From a checkpoint of a small mixture-of-experts model trained on Wikipedia: 10 layers, 7013 steps.
Below are experts of layer 3 (counted from 0) of a mixture-of-experts language model. Rows are named router (the router's row for the expert) and show model dimensions 128-255. Each number is 128 + 24 x the weight over its row's rms, rounded and kept within 0 to 255.
After each expert's rows: a language model's description of what the expert responds to. This comes from a sample of Wikipedia text that the model never trained on.

# expert 19
router [161 125 128 120 131 118 162 112 125 160 122 150  96 140 110 136 159 144 154 136 118  95 110 122 103 149 146 143 128 138 150 110 173 144 165 156 134 157 127 182 120 119 138 138 150  99 110 104  83 109  97 120 133 169  92 114 138 113 115 124 117 145 134 116 111 166  99 143 113  95 136 160 127 118 119 178  95 108 117 152 116 149 149 170 137 131 113 120 174 105 111 119 138 114 155 128 101 134  85 144  99 104 154 133 110 136 113 104 113 117 142 104 111  78 146 138 160 111 148 135 151 115  77 115 139 138 146 111]
Description: Single line breaks ending table rows, infobox fields and bulleted list items, plus table divider rows like |---|---|.

# expert 40
router [124 180  96 155 146 125 130 161 139 143 145 136 104 108 104 198 145 102 134  88 122  98 102 144 106 137 121  83 138 109 157 128 127 123 127 153 114 143 110 171 101 126 144 133 118 144 170 135 137 153 116 174 121 107  94 137  94 147 107 134 105 110 151 166 151 117 161 118 126 166 157 119 135 158 144 130 137  88  88 106 141 117 131 128 123 128 101 132 139 116 118 106  91 163  90 165 124 114  99 129 111 109 131 151 149 137 121 142 115 162 147 129 104 119 112 151  96 119 112 143 176 147 141 131 127 116 105 118]
Description: Single capital letters starting proper names, often after of, by or the, such as Book of Mormon, Raising of Lazarus.

# expert 23
router [119 139 177 111 164 122 156 138 115 121 133 129 115 113 129 157 121 100 109 123 119 106 125 101 113 149 143 106 109 134 135 147 199 134 157 126  82 179 110 133 124 129 152 107 157 119  95 151 117 108 127 159 141 133  90 133 112 155 131 147 108 111  98 132 139 175 120  94 111 115 100 131 126 146 105  95 107 114 193 128 124 114 110 123  84 116  83 192 182 118 142  95 113 149 109 112 133 134  84 150 104 131 118 136 134 147  87 100  89 115 134 132 120 115  93 122  88 119 105 112 125 121 109  98 107 122 132 107]
Description: Word-internal pieces following short consonant onsets like bl, sp, fl, b, p, e.g. bl-amed, wh-ite, spr-ung, plus colour words like black, red, white.

# expert 12
router [145 129 130 161 180 108 106 144 184 142 176  99 108  87 124 115 119 119 133 154  93 107 180  88 127 137 140 117 127 130 122 146 151 107 137 132  86 150 148 176 123 114 132 127 104 122 166 136 106 153 139  96 177 158 123  69 105 176 130 172 140 118 141 139 103 167 114 127 110 115  88 108 140 116  80 126 155 134 119 102 144 156 102 164 144 135  91 129 133 138 130 108 123 123 118 115 115 114 143 149 139 114 151 133 107 132 129 105  99 140 158 156 167 131 150 111 111 170 149 138 158 119 119 130 128 129  91 116]
Description: Fragments of Slavic, Hungarian, Nordic and Asian names, often after K or Z, with diacritics, such as Kő, Kędzierzyn, Høgh.

# expert 34
router [140 185 103 157 130 129 138 153 135 120 166 152  97 151 127 129 139 136 113 129 126  94 151 145 115 113  71 119 119 175 108 123 156 152 144 138 111 109 146 129 136  96 107 126  60 117 148 138 104 138 128 182 125 109 109 121 132 135 122 142 136 141  98 186 148 140  97  89  95 157 167 118 143 148 138 157 131 132  78 108 149 117 104 155 134 142 130 125 125 140  90 115 138 135 114 109 139 138 141 121 129  67 140 135 118 109 140 102 133  95 115 119 102 115 149 157 113  94  98 136 132 136 150 140  97 175  85 101]
Description: Single capital letters starting a name, often after a hyphen or line break, as in -D for Desvoidy, in taxonomy lists and chemical formulas.

# expert 1
router [145 113 168 173 174  99 139 128 135 130 113 151 113  93 150 111 111  91 103 119 162 103 125  72 118  99 156 122 113 162 111  91 143 125 133 139 126 137 132 134 106 151 121  72 130 115 152 135 121 122 104 157 206 132 124 116 132 120 135 138 101 135  96 120 135 106 126 129  77 147 115 108 156 112  96 142 120 169 145 115 133 108  83 176 107 138 150 137 150 110 117 118 151 135 148 138 142 108 140 124  99 121 105 118 107 156 145 120 122  75 161 110 112 156 152 117 160  92 142 124 144 161 132 107 178 105 154 122]
Description: Word pieces right after a capital or short first piece inside proper names and foreign words, such as V-e-izaga, Pal-est-ine, N-i-agara.

# expert 41
router [132 121 135 130 156 131 170 181 144 161 122 148  95 104 137 141 123 139 115  65 102 152 105 128  67 154  62  88  87 133 147 112 121 151 156 134 128 149 130 154  78 142 107 118 146 154 130  82 165 153 120 161 124 146 137 103 128 109 133 157  45 158 112 126 146 137  90 126 112 117  85 150 128  86  95 136  96  92 142 149 114 129 101 114 109 151 144 142 122 133 134 153 150 116 118 132 152 106 139 136 112 139 100 133 124 141  89 124 119  88 103 103 145 106 140 115 134 152 131 168 135 116 131 100 142 178 129 126]
Description: Middle pieces of long Latinate words after prefixes like com-, ex-, trans-, such as recup-er-ate, newcom-er, referred, constitutive.

# expert 44
router [152 127 140 135 159 110 150 159 133 123 134 122 135 110  92 123 195 130 126  84 146 114 145 124  96 140 123  91 139 124 134  73 140 145 131 161 134  93 111 125 147 138 149 120 121 142 141 105 113 132 117 127 160 124  98  93 125 118 139 106  89  66 135 120 154 109 116 143  61 102 121 173 143 112  91 145  68 135 124 111 114 122 141 142 137 139 106 136 172  80 149 141 118 156 149 137 141  81 112 146 105 116  87 112 147 168 124 138 143 136 151 126 123 115 140 144 124 177 151 146 115 106 153 130 183 157 106  88]
Description: Mid-word pieces such as re, ene, ra after m or Am in names and words, such as hermeneutics, Amsterdam, Amphibia, Guerra.

# expert 43
router [159 130 136 159 139 122 167 118 138 172 135 119 109  59 134 144 136 130 154 111 114 106  99 119 101 148 109  95 109 114 151 145 150 126 133 176 134 189 133 151 131 112 148 128 124 104 141 130 151 160 138 147 147 154 124 172 107 139 134 154 129 122  90 131 103 187 121 134 136 105 152 113 129  91 126 124 128 105 110 109 139 146 120 159 131  93 102 159 175 138  71  86 141 116 137 140 134  99  90 144 107 124 120  99 128 127 109 138 116 108 130 108 108 149 132 129 174 150 131 126 125 105 131 132 166 155 107  61]
Description: Double line breaks ending paragraphs before new paragraphs or == section headings ==, plus opening quotation marks after spaces, colons, commas or pipes.

# expert 25
router [112 161 131 145 183 119 175 169 185 151 166  82 117 153 129 154 134  96 111 108 128 130 116 135  99 137 107 121 106 196  96 115 168 163 197 112 107 119 129 111 139 115 127 128 116 118 112 116 134 112  90 133 142 142 124 128 158  99  83 130 108 110 107 144 144 105  95 156 108 117 156 186 158 126 135 123 139 123 116  95  75 151 132 116 145  97 140 134 153 123 118 142 157 158 132  83 146 113 143 163 113 102 146 155 132 118 149  98 110  70 138 104 152 119 141 139 139 143 109 138 115 119  87 139 127 137 136 132]
Description: The last three digits of four-digit years after a split-off leading 1 or 2, as in 2-023, 1-999, 2-007.

# expert 45
router [111 154 115 136 149 103 147 135 137 106 121 126  85 141  93 124 155  64 143 145 108 126 119 119  90  66 164 102 103 144 129 129 131 165 130 129 112 130 149 142  93 139 137 129  72 147 149  94 128 154 137 129 120 179 132  55 138 100 108 170 105 139 143 120 121 161 117 144 147  97 152 166 134 124  71 135 125 122  91 143 141 138  72 139 128 147 125 155 148 132 116 144 129 142 116 102 133  85  82 152 179 141 145 144 144 129 154  82 113  71 132 161 105 132 123 132 119 149 129 172 144 135 121 158 171 124 144 121]
Description: Short letter pieces, mostly l, k, at, after an initial capital in personal and place names, such as O-l-iver, E-k-ambi, Cro-at-ia.

# expert 24
router [119 119 130 129 120 104 138 157 132 110 107 124 132  93 115 131 114 125 129 100 144 113 129 109 121 169 142 115 146 114 107 100 137 137 149 130 105 113 114 123 111 150 117 154 159 141 155  98 125 152  80 152 116 103 126 114 128 153 131 143 149 114 115 102 158 190  79 127 117 111 127 113 133 154  76 110 157 102 130  84 139 146 125 100 164 111 150 111 112 151 120 147 156 125 150 130 119 100  75 142 138 117 146 113 142 103  95  92 130 142  91 127  75 118 112 126 145  99 133 127 122 137  97 122 167 146 101 122]
Description: Second word pieces after st, re or similar starts, such as st-ol-en, dem-ol-ition, Intell-ig-encer, dis-ag-reed.

# expert 38
router [145 156  87 129 103 121 173 188 137 147 194 139  93 133 121 111 138 124 147 114 148 122 161 105  79 133 145  93 147 144 173 109 158 127 131 150 107 139 123 164 114  75  97 149 138  96 153 127 104 137  64 142 150 127 127 100 166 183 136 146 135 131 114 157 143 129 151 104 146 172 108 127 149 131  87 103  79 159 122 114 134 124 122 105 140 131 110 157 172 111 111 127 133 179  72 116 146 131 116 122 151 118 107  97 167 150 136 126 104 103  85 143  87 118 119 125 110 145 114 137 134 140 131 146 148 165 130 111]
Description: "of", "the", "a" and possessives its, his, their, often fused as "of its" or "of the", before a noun.

# expert 21
router [128 126  97 150 164  72 202 133 145 103 160 100  88 162 195 169 165 104 150 131 107  87 178 128  84 136 127 137 158 173 108 117 157 116 186 132 106 136 128 167  92 148 133 144  89 104 133 103 108 118 123 148 135  90 115  95 113 108 115 132 136  96 117 183 123 118 133 125 127 133 134 137 102 158 109 155 111 143  62 122 128 128 108 128 154 110 134 128 159 133  88 112 138 116  97 132 101 138  83 114 103 118 150  90 129 133 153  92 146  93 142 115 127 102 148 152  94 124  98 132 129 143 128 141 107 134 145 120]
Description: Single capitals and uppercase pieces inside country codes, abbreviations and position codes in sports tables, such as ISR, ARG, MF, DF.

# expert 33
router [ 86 141  85 130 160  81 145 161 155 147 193 124 116 107 113 163 132 114 114 126  96 143 132 129  56  88 125 132 183 187 127 133 165 116 132 165 105 141 143 122 114 104 118 117 124 113 100 142 113 124 106 127 114 113 101 135 120 153 115 153 150 141 102 143 146 131 101  98 114 133 143 162 123 111 142 122 108 107 126 142 103 125 155 133 155  80  90 147 162 156 107 143 171 207 121 138 114  94 108 159 122  98 158 120 119 128  96  77 129 115 168 118 133 152 130 160 115 107  95 151 106 124 119 140 107 122 141  80]
Description: Multi-digit chunks and magnitudes in measurements, scores and populations, such as 28000 ft, 1500 metres, million, 80–120.

# expert 0
router [ 92 156 125 142 108  77 138 175 147 164 112 111 156  96  93 169 132 134  97  96 130  98 139 135 127 115 139 155 140 142  87 136 131 123 139 104 103  90 136 135  86 156 110 126 147 127 124 119 121 149 143 127 146 150 113  92 173 164 123 120 139 147 100 179 138 102 126 103 145 146 105 154  84 133 120 120 103 125 103 114 147 131 125 169 153 167 100 136 190 141 145 128 142 169 134 132 101 108 109 172 133 138 156 107 120 102 164  61 109  72 130 164 122 110 112 143 142  90 120 177 159 154  85 186 110 162 134 101]
Description: Words starting proper names of places and broadcasters, such as New, North, South, York, TV, Radio, plus 'x' within names like Bronx.

# expert 28
router [128 147 106 127 123  84 145 108 138 106 128 149 126 113 113 106 126 107 157  91 139 144 112 112  89 101  75  58 131 151 147 105 146 116 109 187 121 145 147 109 140 116 154  57 136 103 160 109 127 158 162 147 142 156 114 123 129 141 115 125 141 135 135 155 144 117 117 126 112 129 162 156 121 120 115 145 130  94 148  92 110 145 107 172 148 175  75 153 126  92 116 118 147 121 137 147 115 102 148 136 114 134 184 118 162 139 154 106 129 134 130 105 125 127 102 102 141 117 158 125 170 155 167  98 139 140 146 130]
Description: Opening parentheses before dates or glosses and short words like in, In, the before years, as in American by Day (2018).

# expert 3
router [ 94 151 134 155 133 131 133 123 151 107 125 109 151 137 112 137 126  72  89 116 126 126 149 125  88 126  78 115 127 143 123 102 138 140 142 191 104 117 137 163 128 111 139 120 149  98  83 151 154 160 113 162 128 131 154 153 130 131 142 125 125 153  82 105 142 157  99 105 108  89 100 125 161 113 139 197  89  70 121 153 115 148  96 153 141  76 110 145 145  75 123 141 143 124 130 116 147 111 137 162 134  95 125 145 130 120 117  60 109 141 111 118 117 111 128 113 110 110 100 139 117  85  65 121 147 175 118 149]
Description: Time words like year, season, month, week after "following", "a" or numbers, plus sentence-opening articles and prepositions such as A, An, In.

# expert 37
router [145 124 136 112 161 152 154 177 120 125 123 127 153  66  95 122 144 134 109 104 139 135  90 108 102 132 131  94 116 125  84  64 185 144 147 168 148 127 155 131  97 116 132 119 149 168 125 126  89 165  58 142 131  85 137 140 139 122 112 140  66 126  91 106 167 139 133 142  99 106 144 156 158 108 136 115 106 102 128 176 123 155 144 136 148 110 124 133 133 122 104 166 161 148 135 159 169 119 108 136 139 128  98 132 134 125 150 125 121 158  82  95 144 111 114 165 155 130 138 149 132 110  94 146 144 157 141 123]
Description: Abstract nouns and their final suffixes in prose, often before of or a comma, such as for instance, use, version, testimony, critique.

# expert 47
router [166 100 118 110 122 142 148 144 141 121 113 147 144 130 131 121 108 117 146  78 137 124 116  98 135 110 151 119 154 128  89 133 161 125 162 181 118 131 114 112 103 132 113 129 156 106 116 128 140 110 163 143 163 126 124 108 122 137 144 119 104 146  87 132 133 148 130 136 143 146 160 130 133 134 129 155  94 144  87 108 145 163  80 148 125 108 112 148 135  78 131 142 129 126  88 108 145 101 144 124 162  82 133 117 135 108 156 106 120 129 122  92 141 131 134 170 139 122 158 165 126 123 126 151  96 181 132 120]
Description: The verbs was, is, were, are, be, became and the word as in predicative phrases like "chosen as", "cited as", "is a".

# expert 13
router [148 131 121 137 142  93 116 115 148 137 132 162 115  80 114 169 109  89 107 141 102 110 175 136  96 151 174 130  88 112  95 111 156 106 130  98 105 104 135 118  94 129 136 122 124 102 150 107 109 106  94 142 176 151 115 107 163 135 100 155 140  80  92 152 124 127 136 122  97  84 103 107 132 124  84 129  90 109 117 115 139 152 128 141 129 122 139 162 128 160 122 108 106 151 113 113 136 125  85 113 170 128 163 135 114  95 104 107  98 145 144 159 142  97 174 123 100 112 112 152 108 108  94 116 120 104 136 145]
Description: Mid-word letter pieces in transliterated Asian, Arabic and other foreign names and in country names, such as Sha-q-iri, Hong Kong, Bangladesh.

# expert 17
router [104 129 136 134 150  89 130 173 154 173  93 132 131 134 129 194 145  76 139 157 167 136 124 149 115  89 104 100 137 134 113 112 125 161 129 159  84 107 115 146  97 132 109 130 134 135 153 115 106 160 139 155 155 132 111 108 157 152 131 170  97 123 111 108  95 155 128 108 134 114 104 152 124 120 108 118  90 111 122  77 156 132 139 146 144 147 167 142 112 107 102  94 143 191  93 122 160 115 114 122 146 136 100 108 176 154  89  98 101 143 138 171 140 131 129 145 118 150 136 167 133 154 148 126 117 170 104 117]
Description: Inflectional word endings that finish a word, mainly plural -s/-es/-ers and -ing, such as hol-es, worksh-ops, packag-ing, represent-ing.

# expert 11
router [113 109 120 193 198 111 149 160 132 124 106 115 109 119 104 169 122 105 124 106 128  95 143 132 110 102 158 131 123 119 149 108 153  99 145 132  69 108 151 123 124 110 147 124 104 120 151 143 126 125  86 166 102 151 105 113 132 145 149 105 135 115 159 165  90 119 124 120 104 108 115 131 110 141 118 155 137 114 110 101 123 123 137 179 148 132 101 161 156 106 119 148 108 114  76 112 167  90 125 148 133 118 109  96 156 129 119 120 106 131 148 137  87 168 104 102 113  77 112 147 134  91 154 134 141 162 137  77]
Description: First names and surname pieces of people in lists and tables, such as William, David, John, Mc, and endings like -ie, -son.